python train.py --experts_per_token=8 --d_shared_expert=0 --moe_layers=[2, 3, 4, 5, 6, 7] --routed_scale=1.0 --balance_bias=true --lr_router=0.000491 --norm="rmsnorm" --norm_eps=1e-06 --lr=0.00233 --beta1=0.9 --beta2=0.95 --train_tokens=434700000 --dataset="wikipedia_en"
Below are experts of layer 3 (counted from 0) of a mixture-of-experts language model. Rows are named router (the router's row for the expert), up (a neuron's input weights, with its number), down (a neuron's output weights, with its number) and show model dimensions 0-191. Each number is 500 + 40 x the weight over its row's rms, rounded and kept within 0 to 999. Numbers have three digits each.
After each expert's rows: "comes before" lists some tokens at least twice as common just after its tokens as in all text; "gets" lists some tokens that make up at least twice as much of what it gets as of all text. This comes from a sample of Wikipedia text that the model never trained on. Tokens count by the router's weight.

# expert 70
router:540508482539407494526546514498504480477469503566462514509568505514511441400430535469451552450581445544497522476483519551470501592490538570490523465499530509476531470486464487458510494543525544597502488496508537564484532529476511444558443535471543548490476503466500514498501460510502602451502509490545485484539486442598542477533491483447500537490546402517494458446501541520517547528512446564583539509571481459598472469410529530510505496433504501485529421484480530473475503480539521505523582493522495492543581538501531517517528486530525482445437480454471465441550441499513464450
up0:541565526513446530494511435445498449470530491573439460515525517554499503458520468482548589552463477588534515491461501461455497502451479543606575491531494556536488460401464488547443575530455498566489522464466514508434489603504498523488550528509519460479511531498479497483493465484513458509507511537493453496509456446517486507487573485479514464454550545539454414513488526493510465576455526497478503432521532514518504517569525524528531450514443489544527533571440481548494430511535530515488584490545514502572455461503526452557514507527442458502527493522419449505525445516432400484
down0:560524480546521483552529513463448534449580497472443460471469491490482476481520509536500499540437475506514576510494550577511449527562480605475484549444464562557491515497554607505507464448460515479430540512485526449479542528560459486468521497442402446515560519543496527510576507502532513495494508524531487485491502504514484522528530514491515526437585568602514416530531510517525515520467519534485514517524451479471551443514525474573479486472497448557546546503513519528499427503518473499519473539493558462474475430545463437570451487488457458514570493579518544457475468455490397473
up1:562482496439477502451502468494460558460479460529444525466513436545487480451503507505498559513485460506521479450546497493467554510487452556473460446434483533515518543576489498485489539503449472510555560464532478496458414513535567543459582513572507503520505528476516436530476498528481522373519520450496521480481494546592482358498505494490487471521435525520512478506482414508481445540531501478542504611579517541548553504504555504430488433573576538474521495504555491462502527563547562511475495513462521501565476474492527462520423465516544509492534451509567502549488478498461514466
down1:475437419466474527499571537414504517553503531452573435561517566487505514517457525529481447516554499486571471528501453494461411583489523560498525546592480435419515550443526501500489493445496491518524578570470498486494468468498534487487395503481547483471537457516485541499510550445518520463454516436435474461510507550455540481508441437509492522427487405469528496506469551478572455493470493501497544512556449542561405483478510490419460459502543498453520520464522531565519521517498538520518515541534410481509512574552483468490502531464524507467470511515487523501548458486520545491
comes before: "-", "|", " -", ":", " by:", " time"
gets: " a", "\n", " an", " the", " this", " first"

# expert 45
router:479521447535566481556456494498541533449531539417441472550473470544457515528547448488501565462531473432458496468528481471538496424490436471475469417549519455508538501508495457439510498450473490532474582447491504498511484504509515529489512533543481517522477439497512483547429469542506438497506529492548491442546502520468493521459424426493453553543563488541483518604438497491484488582493495495569445451544567475450439468553520524511511537470569509511499510469489481378524507503546548468455539437543568496528530577513407510561523471484447521513504534478481506577461468454506513532
up5:480441562490518471472468495526509495557515559559497582521571545573448515489516498456474566465492459508475544445492534587553488468537526560508503512502451553489557508442582501500498499537508505472488533530499503439509579531513442470524547494450501496462485507511457517543558481488457484512498491526563492492515538538480520502478549497544534485481505530460482492540577472475394485509617487469548515525526501570466552517514549580477496552483466533475507460478484515439468425520533462520500582475470491554546494553546507468518385550456552503526544496460559440534626429482521513497
down5:453573512443505497533388527469438485503490544519548534527500473477497507510481480506508551488484478536538543470533595492574439514490501533536491554446484443429522533523501516470543501504492518614497493531570514507485494458514571553497525526423456476531489496446455545451466463323449508523523576450549431542554545540518508496536579460496496546493559479470435473483539516487539503525488520515519520388480480530534500514477478545486490537417530532490500564500510455444539514518518490508480560487509451480530546494518502533489540535484478482543495543495466581525483475452420513483
up6:563479515494516508513480469433587574524600477457495550451453539578537534490515529453475592563520472502528550578497464494495519535456471492500453475511501532527484438515496504522481525426425491502498530553592444489494534498478542531543458540463498474475566469528498503496435549516490448504581532560453513543491450493464457513516492507490493444529506574547468562481505468439542512495466544462470385512509492516461620439493473483530544563528477418533580544480453495497485462575526505520447494508485559565491475499454513459539514401509491452490469501500493483497478478503540510483
down6:472436584487460524522525462531371524496492474597541508508484455539476438378488530491479552495561517472535418454465441544526509510462522500448515495513530424543501517569450510535476541493490476491462520525471558529509450483507495502484566513533474513498514479516471509559474477583487593474494494436486509483500532540507604443483512496471503555522505483492436537563570430475541518452498508464531423480604524508537466524471471563472521504579500513494504522510525497452453482502517499506529531483558614447477461475453516531494440474463515531494421494470445547491483533525545502489
comes before: "|", "|---|---|---|---|---|---|", " Party", "|---|---|---|---|", "|---|---|---|---|---|", "|---|---|---|"
gets: "\n", " not", " =", "|", "-", " to"

# expert 62
router:500504505403531429464461492596507435481494492446533463477515561456555565532557466534518558478468494516493503553427546540497466532538489413573509456531427470583474510515485407451546490532537471531504546503515457500515595428500464448475561480509437449552521497486449515521440503503459507508454517510518412470557528530514563441517529612500545522541455536531531534471535483506501497555488509525475504570548489467542514468477518500515503506488462534472454461518563519470488505566490507529474474540523545538475559479475518433512499551550481468496514525498444553413510517498403532496
up1:584460539427466602497525525501482596493465525560440532506463465529551518514477501478451541512477509466478455483494509495478536495516506537502510492446494488471506554536473466537506504494480544548510509484530562416514483477486568517512528487558448475542535536511516402517521486555453525500538541531518502488502561587607563491470519520505498485545435541498459477429492466567505489533513518479497459579537500505465583495517561470480460484546538507448515500448518499447465534603578523537555530564439451464521503496485537453471405458499545472477519456502524523586526480554467458403
down1:523506506526501537558553515492556470480415463481522462468444517521475454558613481528513402550485499484517511548541506481381438526495540558519564538511528481464485539485521495544527523501470493525460485505506511550477528558523500485541496559548490520545510549609500458512508444500523434440485475489441489506555432535510446481471485437497467499455548513407536490469507575480515600452477567523522488537470444537603438519461487503437499529515483497449486545578513518549512511526482555453497548475416441480562499476492506481482517497432543532527513494539556515552505532507549538481
up2:493457440467500565507442495552470501504515484533476561453507497511510564509416487556483481525448527512512412507471503501478574506521533518527462500497469553506536533524512415574511462478412460523521496492510418473530531513465543548460494477501496541449416495479513479490460498484520503599487500475468406473464547473514551522422466494573478482449565519412562530526557469485473518512484497466455496484498432507444541465498502497526469410545490515490584574514523557471484514527531559539484511529526435445489544533546543513580458542527440404474569508444472468506481572510494545532
down2:477504488515542448443504406512515497476499507571426529494547538530462420552499557398577496552476419572446575528479501522464566499501560472549542513429478551496514575509493457497516507566456548513516521517519603471514495510471479500505492509536532470477470505555458492511506515555514514537465517492498539473512479498619499502545463432512532452544501504503464552492431523472451474491579459419574556533512501478454495489510560494550570540436473485487442417468500523506507539451482506483501443454471481498459589555565490535477490516546542474489521504495500483486418497457508504543
comes before: "\n", " The", " He", " In", " It", " She"
gets: ".", " |", "s.", ";", "es.", ":"

# expert 71
router:507502523512470559485521490530523502511525522520533593543513399494472493436616483488469502487479525503549476549504528503552522538518435447517478458536508459489477492465538504418517497473481446558551494508461531553418513486509541481466508509442514466490457455440512504515531529494544530452562510477497506500508519448546479423517520477448495508585428456449479504380389468584508427531460505490546487494526472568519503544505478578483487475508464514432482513476511566501502457430505482559532480575456521513533571501501524397414451458439540557521489527460480479484536461517498509481
up0:520552522465484524513487453477519469523521470557498496434446521548499510541513465509489513599448477518558481489426467502493439530508492501586583501564503540563436482395534517550459587516508495539482539494519542535410498565551513555467554549508466442457526487515409519496510464464517372472546540549494465530473523503526464465527561486530520471502493504510416446513449511463524503528460552522450414485495468510464428504505502485535517468555474511471522504516442490512454426470520604497502577471478425507565502492501531485531545513489514496547510525485422470479488503489453432534
down0:497565534480493460573522503526489505496505549518447495495417460518531413486502529507524495568437441589560549567473470558475499527523483548519482523431464516501520488541512529487438506506471497497426503438504482487447491505511586471500492468442527488438522509531496481486540545417510536534504510443504473489563526498453449497509603451489472518500567524534501470521452495483499470557529453544508522520552467514442508443440487466527512556455463466540532486438481563500548526406527504469471497519527552501575477425519528425490518510469427552545538446500522475481398537393512515420
up1:559441560449486533456501446494485525465455470548423547453506429538534470425529463498496558503403483513475472484510452498508517501502491568467464460438518521505525496566444471516476547479478501508516518539516529464450461496531580523466581469511474486502504520495495426522468522516463538408508507469453512461510544538605515456415490454497472496545425510501510457457434448581506451587486473565510465588567509542509535538505528486433463422532577522449516470442500492444502510543568540517530505572420482484516529501529529517460444450486549505507481484529545533514521509526461481477
down1:456473486524458536559580553468567570468524554502608455537571458518494448526535481502486422518525490521540565517481452519508386525530530486533531473525524415400521482488516530501535523490509411515497490496532570496462481533553478480521497551487496468520478491551392508526452498462549461462522518514454429498445441476472452503453453488466442508488500421448511485486527459498548492465482520487515525545509485567614486535508458498422519529537494500536505463460524487497517458476491535535496519541507513512529523540473500461478533606436506494552521499515543485544497467487595520410
comes before: " the", " a", " an", " not", " born", " also"
gets: " was", " a", " is", " for", " in", " at"

# expert 53
router:527448498528429535433475508549543434418588516546461517609498494471543555533490448416515552512555532456514469503576451518455537439562538499504476432541424553501431502504510437506511558582487531509554522466502492550497484538540489463519539529495577441516552499459502510562560526457486464502466483485449472478452499471539558442499505504448523479521466548540521498524554481534495578440475469475485518513497521514473486453494469544475479423531536569518498507558425456471487517496488435595513451529475501495496495463500417469482486540457470445536546523480516499550494472472438560501
up5:439402571512492435529535444551481471506493522523537550496540527565510464471548498471461569485516383516439560443514492580497484452540531489513410486505457507518508531476567426516529487492563498467521548558481550442547543498524424487487537541481499531498492461456439511505553523471449501497497478459497521470498560526462544495511588496541556494459522534497478482519571488438467462527577517469522509516551465531531510523475529587444537493496458519531494467452431555430489458521518478488502523474522482507532499529586475450485394525421528479525496492465523467530602440496491536507
down5:402538501563498471519395582534529476510531546465540494578511539490542537472498495470517470537468468499480516485521602465532443506549556435418507540483445500507482476511494555488482441479461456492464534525500521449546490488554551533529502486432536536548571503465475504479487488369550487503457589570493409479467424481550515520492589496489486579446564527531504496502522447492527489499537446565500522436461529477513536523493544529542446506487527460459517501513518509457478558508510483478541453521506518490529498561502443568466457540557477431569476518451493504502477568499504468503
up6:540492500533520469424449559465568523530586490531436515517487492528475530501532512443473612556466488454543520560487494459550539552472497517508471459524538587508482424484522544542522519508405476490520478556529470495480542510499587512511523487401567483457544500463518513562462536518499518482520549501468445513540486475466447479478515527448499465547492573505438513464500523469444524437499549514529469521522493476468625471536522425535516495533490415529471481514429468456522519491527554520472498574415571508512476507481496478553513433529562491480518498510479429462442452480562443485
down6:566483560515434452531555492492477517478528513561526471495462405480495489473482534473488505524461569492520487525475420540479484473410533441430546486534512485509479467492461540467537482499515498473475525524441556454479462477385469437457513480524515425507553496514440509554493483522520580467452513467408513532496573471528484506568589522463473574543498505498550462487572497467472455534492500539481420552548456401479500438560484513463551541499572502528500416464487452525507507521602515456531502475520533495477485530514490558531462508493407497513547488466448513457516536508536543485
comes before: " by", " to", " the", " a", " in", " for"
gets: " on", " as", "ed", " (", " been", " be"

# expert 51
router:494492515506535515512530480491429491473469508483597481490480492483542495506468407533508527455523505440452488590448485482593464571429542495506472464488453509551479560489434506471411499523522440520449491491539470401511502460457538482452483519476434490479497466496503481500444527561423524571523475454459507549528541522524504504560540493444517530505477497530486444447560475496468496503493470538444570467550524466544542526414382551531461464536493465535503446555488579526548490455511465547494519536469445553509523457457469527516522465556449431473542530527470484563466519483504470417
up14:503447445485496480530450525499498443397526496447451508516522524479495487449466513483546524475519524524521570589515471490559500562510514564512506544464471518504526476478454531508504590512466520599544514474503451439505472532489515520436486501520502503571547443494462439539548468491457514514505458478527485527476500503517561423456485465494537628590534493533501525423423495574503455499535533510449495446560497520481553487523475484527469529518515515504536509497460543471505466477525523518495544525421560494539517557555563507611475558520475494463443603503432499482556442548520451452
down14:467542506479478571449496493530544493535494525525452461523558460502465467429511535538519450475441499519511511497529500480493537456602505482521496480577527440492525539522513440511537495569498469457507543453545519519529477460568426476567485514469559529465512472489536516546443525361550509503428584518502517502495486480501454526575484470493446533524481455465566534500571527508467531504485535468571510507544512505500539518448496528493577499491401536469517454483476531489476509517505488504446566481549474470583504420463502531458539430491504504475580435431523505535416596442531538506
up15:519482483456541519441452523484427504503490478556556477451410481494460478479570467488550495548490529471533505534497455500473484510471453478497517512495411515513556499474559550554470485532490507504437570492445460468593539510490484505453584487514486483426496515538505476487471568513489491518625521538531478474495498611534551472560563590506498480554497505483440539524458502530505477503439462572503482499461509525381581490498479493530491485553459528520516517533509553526473523466500509513451641548533483540488500490501510477543420561518496505511466499480482479564538488535521404470
down15:517533583531556441534433492411487521515494419519559486504508480544508466517496502520491481481485508471532489515521513529450392545492491478558524515448469490537520456530496461570519571457452528471464518392466511560478465493493462502473493478499476497511477465524474538549516504264524424573435498495491468501541515482489482518521456534483533471490547468462531515514479489528533461586477529608488494510493482477527552502480458465456414517477510469451485541501534498527482508474494484507458530550547499527454467548529465434484480522449559517561504574519523515505515532489477512484
comes before: "\n", " The", " It", " He", " In", " She"
gets: " a", " an", ".", " that", " A", ")."

# expert 73
router:439496450499505446566484535619490527495576489528533478474478488604451540416509446499535467502494480503503506424484527519504490460462450580526444532463433517503450390525483529467498581518484500558528477508610454492499406434515495497487538505496494520465497479453407470495513530491500519479544504479485521503503500517478432540475500538557450537539443503454500543444431484490506459485410484478446499585537507513474428504580515507550545488487461507491506470584494507484516535522536486534550522503464470508514532485448513491478551519453480506468585447498494469463543602505522551501
up1:548430527413466517497548485504457544493482505556455556456478429541569528478485467492496568516455468479432475467519575497463523470499479537444446528453426543489511488505492474473475476501495525508489549507514545451468438450589592559444531525527469465517503511459487434528493488535446513451538473487539489453491525505614494442488509491518488469568466533506486431499451503550474457515517517518521462599492529459468537468513551504454459449562565517455509458501497517456462524594564576572486501515405478467488565538478573507460403468474539507502528466496484504484508501515482451459
down1:472489478493499508529588505452543483492501560501532487550538438494467507460618427528451410522510501484443443544509494596473383495558520530544546526571453505482521498535497508527490552508508410530478551524543552498529518524533513468491499575498520521496518492529481530542463513452557465463481475505529475527522449518528480509493455508550516574446528444424489513538501482472543499535483541564501511591432472503525402461484445482541466514520519530573527512539528479538503474515446571515501474430476499499558528530467504487468575559465492519498467536536507482556495583535584527424
up2:527473483550523541553447486589496534514509430505525503461499453576470609500502504510578528548510470507431448536513460509461588476494512503560477493505514519559513479507509396514474531492464467467532491491464432537483502519491572520481481488516466471456448540504448440483482499503528483568547444529391425478491479463524551517510484506537451485397482557460543573523526493464460556508503455466455521455498502507475483512504484503456500445467487504531587515535468542470489550530535520517424565542524411469546509490527496474519401511529476445519590442525505451473480582553517518503
down2:479458444490565476489432510521512506483531519538508521503525498569476545515538532422505473453577430525473529529565487513495581450495556539561563518471494503507504495512510452475518518503472495466480534507459511474519510515437487501523518466495449522484483476546537463515543454537430510536538531511487529530521413422535535451510435481497552439556506471468510549525462530474476466525495469509545597441527553540525454485546572446508486571448501445508487451469477487478500610501503537509505442484528402487459486412545514489484509535572549532493393462490459595399472560446520493486
comes before: "\n", " The", " In", " He", " It", " This"
gets: " of", ".", "s.", " the", "es.", " be"

# expert 160
router:512480583556499451532513541520484472549528519423507560491479517526507449503500548530451513478524459544527511453505468510539483481553493468579555535454440567474482492508563552467547477435583556517466496506504484550426500488503510541584461495560518425481579490498500498473472548490500558510491457515467466547524450455522512485488522443428526544510504433487486442502491482506558561512542563497498429509531451461433542488431505504548507573514483456505510417404458486436571512468434562495532495534498493560494400491518554512540496504460512460528436516482496496432540465457520533586
up0:483549571464420509503505425483541440481490496577477438510495504492482593526500502436522513599507508531538502490456492506469480480491443485510540528510501478565438447454502490571480558504419478500498525521514548533445483579541521565482583557524438448428550543506454538470496450491552402480521494506497448514455461496549473457490468512510543473529486518515505408523520525542523518506473497487478474472551499504457471557503464514567537421516398525476531529517426411465515439475464548528503530534469474533601497500434512454506512501470462491535487498500439456506486501463434437468
down0:523525475507517490533496498494421497519507533462446521552518582479490478466509563532493487505463392570505540502447540490560467578505526534523467548504443515541448490527498515492522508444418530495426468498479539438467542445494505473509517494520395478479539507536532466446549487478490502520506507461511508431491538528493439533538533453508448533456538529557448411554411472495432519511511454496490471514478441485456475521513530424518454489475493553533417517421493509601531487483482470447496535546503505491540441491527432465547471424480471463546530440567488508482471516456592405481
up1:546475511405493530422471504533430529530490518535453550448506476598551490501523506456493550555447460481432475427514555466456546543468496504496460537427511505486562534519480532463477481508455472534509533515521508451465458457487563536517537495539514476521531531469505406512500515536465560452590539485484527456511563560545502515446474511518507476577473479500487480467506455563457438531548490542507462620524529490489559543479552443449497478563550493461539487434520485489517494585555564514448529606403465498553487477478544489492464482527527501516491493480492560525526445502488466459
down1:534525517506503520516481539486563588517489515492483495557522534460539482533538487540506385506591517495533502579546469442421384514483525469522542537434467477479517548533508571505501539496479436576494463515500525472455581490457483497457533485507496539560484488602520504500478452480540500484490509439448451482483531537464479499461450472448483534460481427477562537482458498497561475436453532517533544532474398508569418551491469497489448514502494565464464551486509540503545497517517509534501470485489481560526573498570482502585469515399521538535444484502529496534527428506535518473
comes before: " The", "\n", " In", " It", " He", " be"
gets: ".", " ", " The", " from", "s.", " was"

# expert 5
router:569454444497557549489561489455465522477523461514488510509506542571524497454525487490524525543489483480473490487526559515524563552487512549546459477519484522529522452470567451543492559511417538514464513559572423465564462532529463500494556528463557449518455469472465431542434476555511462471510544423570465478545564539517493485521515539532524558496532561480489469503452543531463556430536530427529467533496448521554561501512508515547539492549486524515563472570447493446471443528549568511453555507442482527546515568532516464545456507476467443445500483513517413538528447488570428496
up3:490506489431456530483427495496531453540429474476456479400451533512467581497462501517516525484510504529532514546502460456484429511422492593478479523498528547558576500496543500528529490541385568537512512553517432510467532522486461529530448545471476523520461499490495568502538499508535467567471461481530512449568535553477570441422551518493436452561491493452498502465468503504453462529499552475528486443486481476438533478493490534487498537586448537438547461605555446483495525575502513551425520506536531512498501531508510540452481488478525537415473482481538473535546454553466535543
down3:512483522539488454480512491542493442455503482526485468509501477525440469554449479450519554433533447485461535512544512512503434560524498528460539590482541464460454539477521565518501536556474503496517453557517573475492470488569496467546440478519497471448503520517530515513548519306559438496483475491440594450554486562536474485445505546551513378503534518511411554512496453519509443509479470460546568494546467459522475531479486539495524497498558557462524524523443568508461451529542506486488557477533532486449511548460490499481516558463538529482505548530486547513440493476476495487
up4:535478539510580515448568525464478522464492456567439538480498481570349545484525439475436519495530537516524526461474511508443500503436536529489487474490444493561521445499498444549463498477503453489517498476515448519449516465499546508522473500343512436493505482469513483491467529525481569524522520546548543545487448503523404603462511471489492501460533527464502521533458528465465492537482524520552469525464413493485522513582479516551524443511486438517499549434464539467469518500530533493556622498477501524550478533504555520477483477497474591474532508532491553506492527490538422505
down4:511540497522519473533543531638518525433498470482524522592497543523504474468485454459483497539599531516454525470493537448473566537496510517492532557458507504489421541492500497522523493531468523574559461450511469502455573507483515533432511479540427520526476518505489426426448528457483481459511465489448516516443492508592559432422525449497434447519459494564496521555470540468401504503474563510513506469573476477511529573590528465519527507518518599475479569502513545518548440510467514473518560480479477504451521538505579478432478443501522456476496477480470493503504490543489484550
comes before: "|", "\n", "-", "The", "In", "=="
gets: "\n", " ==", "==History==", "==Career==", "ation=="

# expert 78
router:569464550531456470493515537455591508433516455481540434446554427470434511509519379449511490502511503485509415486469483557483456498538441460449592482527480496490475503488444462579485509468453462447437483537529508527526470473486443533575494504494534462513531479415489464506573513479543455521471498521465502506551476522465458472509513499496553471539510460465479523491447484541572497529530492424493441520595474503514489461453416470547423515505547493446485425533513448513540467433536488539447493476470551551464491497475483545460482581435453487483442506467479515460486537508465546459
up0:562509495550464530476539415458517479519497476564551449431463513528454517501513485477505552585415488525558504521451500479435508511497479492468539533554533539548497500418489493581454569519453447535477484533499554507442496568529520589452539527505507462431554462501423523473450486491527382486522523549514450540459488540523496500521462511515525472546505511508482396497457528507507536542399506491478486481505483520508443494476465481579518462545413460466542484535455452546488443452501556515460574536475482495570514510470539486544511558475420479525488535525480462551468490451488435504
down0:552562471476498526580467501484462522496488538534426537507465580503488422475522543455530505536476483507558479590487515512531457571513463546446447587444510505515522568457532549462498496444499477472480509484449542457477467502495528484391542495495475479410502508449541484456528519466480514505492528439522544520547530549483476483533512458493474529539487588599502437503464537535505483544472491510517468524560439419508422494513502477529485541490439554553467540453497555522510423517459381521529582520503501445541491473492491423535506505459483491552506450540482510483436511419520479542
up1:608443484430465507499534491463454529505472473569474572474512436576520460522466538532516575513457445472459498472451543484408516485531482526498454469474476565507503520512450483500457505504482490510483508506574490459476499439493559509497583504535457444520518487477544411572497523521451519466525536484435518521505549537579534476449410521500470477569467538474479417481445479534452483533490475524482451569541448482515534474468548494469489470575540497417496493491549497505525539565571568508443525555380451494503520480515519496480436437507503500471519483540558538508474540517444471493
down1:507533478526504523553533522549605477520534557480553447542502512478475445423614444500533450456497529540458502515521500524454456473529535518550515549545477434500491473486515548508505497501492508516508474514524484449524472499523503470508473498490491494484487474453462531483470494449534489410523469457422521519509466464465490508470438505517487602500478389491507489506531524495542447476528476462520491569527470562652400492460458527505532526555478485491460486470567523540514441521530605510565506471470496519491465455492526442467509564537507531561515520570487445547471596447557514458
comes before: " the", " a", " well", " an", " his", " their"
gets: " in", " as", " at", " of", " on", " for"

# expert 17
router:530515549487601485547466459432441568566404536483532497520495531514489481557491468491535459496478474413506463564475419504503498497465498519451490499505460479458503419474473475503498531533509457547541425505474548453469485516462466518471489442461531495543532533420538491456464561494490469518558503529535481482464474498529511470496420514509539618441536466500482463514451551523450505485502493532430464478575476518426555489608471515474453514598459493474503470504539560435514512520532500502545496532518432497452542534526539497511510511456445430457476516493482504503634478463498465473
up5:472452600452552454509569485454488534519555486513473523518497526573462523538507501455452558547552437538444552482515493575521478455502503517551509482519511451479570464449503488536491506548501473439499522493505551426506569520483457558511536469443506451510486508521440542488477525471492494544542496483469456489561508544477559504412504474565510513486530624438492460497580502542487436504569517436499468519521452588460545473503487510448511567479479462475544441470514549476489500552449521486524520523489503574559459553575448402525432551487457534478500465483498485511578480519478457506
down5:473525539462541516448430548516516470466526505501514544510520480493522462579459493497509473549465532496558568495491511439535455501498572440490474538481438487467465517483497522470478499508531521561539497514535486473523515422538552539524574402534511519531503523403450544442490483285489447503532463498564498486504500549563536505459553465489448531483464493478462492455518502503508418481543487540500515502447517499455560570493488560493485502411518471491440481512501506522482542508509489484558465473524502546564520566509482509516467538537418549517485568444469541467566537519472454490
up6:506487493449564537409533534461548533542531510494448474488469496589443538508610547429493545568431508439528531567505475498490600520441461490591513507477508594522518438461531527542499477483458467549497471560559424503545520487475512528542511555441554465480520478487475478547454573547495461490541507512525524555531461500470461480498505500485489500541490589537409546450455509448457544456483495502495475530495502489460581484515511442512516475535476463482547486480444477520567492490491520519507527578473515538524472518505570473539486399554487473464531468490480477528472418479492442504
down6:550522552496443540483511533518465509496477476552463483422468523537480462441433549449519463492414526463609496500427508487507552479424520547438585532443532518520387539468500521508546530479498507524465499508445499466481500494465521474470512476498502469552520452492503513538509488546527561499519508475506541495501487482512509465517520520481510576574592530518455521539542533435538482448446443577460481550527385484410528428549510528532525557421555503559503508495530440483503517501562468476550530530489522518478570490488499500500489517399497583548555543512520447492503464530516512545
comes before: " the", " The", " he", " In", " He", " it"
gets: ".", " The", " In", "The", "In", "s."

# expert 132
router:496431540540510481554530511577474499454523502548531475517472431544495451487583515471537522496446502468421516574549525536555558537480488565473481497479457524546483472491495478509548498520497569497548470467521555397540529483554478506495480491495461463588509530532518488498502515508468505428489466468479493458473503457514590475437556577532517504498541449540428476379534457426439528447535512530585522524593530527446522481565417460523445500475530524526522511522475441471537444473545494521561490498505483489481516571596534522438503494524504491481497529470508476488553513545537439512
up0:479494510493484521466547465493491494520542500550490440498495535496464547467524527491550540551440502488527485519482520522448495476464451519592553532552537569556446459500538463567445622526480474533522509469502526496450453548522511534476575538491479467493577499480451541510491436479533412454569566528518389509517509487597415463511538539514551510530470508531492407472543538466484532496438586526469461478495438485493470501556526493520520469547490485520591525497499490539493447490511516514482535521497488551622510520530511512528497470477437526528523537525418462499483456452464416457
down0:513513550466460555472503434539463474499464567546341555483470526516554553438481584535504467501526490525534500503488463443520498588497497507414509494477464479529480531530478521580478529498509511438429555510496499442475504503489430503460511483526457529499524510507527476449571566537508489500529540507521483481581470460460448482551548416488491522430540503559499530486485523439476516430492481523499520528549508543470536486517546503499502523438479538536512436466509515554546505434566422429530564565483463526572522454542514469530563493456532506502503449507543496483419521438578498509
up1:573455514385461546505496519502517541500468465540447525468496433559537533475526493506483574510429438493444512491574555464461520482527473535485486481434484497495549480552518527550486492464460472493469546494565509466501431493541560487475521495519424481549500547474532447513491496518575493444511531443475541493500476531637541439458525518528493466538431513491473460484459481502457482578507459527525495566561539473497541462481511499445486507536550542435564458497531476406512481600538581504453503551433483480509513556453515447471411451456514471457546458518495510494480488525473453480
down1:484459521488513510530528532462501534485505500504577526547498574507439508534538443524443409516536503501601470583557460547424382532477463567516507496479463414449518490484530561572511550489491425484523493522471510539521496525513513490537463515509479498523556521523503553450473486423584492485541468531447436538506521475468503501479544476535486525463468481454496501535528490533566525512532523514526397541445483528549475464471499465385484565471522504492534524572537465517546470448546519556493542525420531488517502533519495467478557560396504525504513512510473426533518526462545540455
comes before: "-", "|", "=", " ", " 0", " Succeeded"
gets: "\n", " in", " and", " |", "|", " but"

# expert 88
router:509464523473492445513452580497456448515532520456523480483513511478518571488510517485470517469589493484531468575575474507514436559469567514471458424503535481485503500524517520486504450523404551489500473464474419481495473514472475597541541498528464444465500574512583450527511571459522458539552449448480502433462589510537514448527457486517461509458485551492536546518463552511457499521471584482441441467446433479475471472511457509496541476541509549459516490527485507489550454565594461525503549479483540508459569500443422501496485449470541493484471476559514524515565544561569487560
up0:488571550484438498479541437523526470499500485585488448496447524485508573486503496481547519600449466514554473519498480477509494496525502486562579517564546499552484418456506465598455561492468461541521515489491580514411460584547508589492567522499480453437535532505470521485533474474557419485531521573487483527453503488554430480477568488493494467540468484513486464556485507492483518522401582499491495442472479510469470549510558455557530420544453478455535518529468455464489399487484528562465486473453456536542518483490518508531517486494501511518484507504413466479463487451484439498
down0:545552541517519509576528492526472516469527531575439552474448571486516408481518581510490489542470516576561538491424513495561494548452467554437446493469502504517440531584501525506474472462497494488487541496482525436476460454494475461513476520497466479466539519481506475493570492488468479517485498453516518425473499430495440563541575459444508467555557514499495431525508443504512517464498451508433508483491491448490537511501511502494479561426427495529458469476476502522467460449513509487517542467551516472561473450517415462556501463474548536557521392437535425451436500412568443495
up1:564415533411459546466476496487462490498504483553454521424527475540514493492505507475523600487465503460471461454565555471461506524480501578470494501468505505506552527509492523491499500503461490492515530429519533430444437457459557513450528472530475387518498563468544422507519560524486471478529504430541508444469523543569527460478494569531486470488446526526540454509481519557416467486488499517531453593546531459484551507462508483437485531576546549459529451478502471462495512565541549532481524570441504495444569486494486518499420444469555497462547455572569501496485438490464463489
down1:462452493546526548574507558508522497498496508467552487508490530540465460495535462494440408571591474496557487548529483485462391502509478548495536470484454367491518500497503512530536466519479458550511448522489443520512528567514511453495466517518499535563537546517492485508490521378523484440544515432450504492547473537504528519487457472445510537421491470482541519478466514481560510504440551540514489575528477547532528469463455520455503509512541530493545538568499460488514517495549579505505465537486541524459550512567513520500525519435500405549530502542551466526556468511545643481
comes before: " the", "|", " a", " his", " that", " their"
gets: " on", " in", " to", "\n", " of", " by"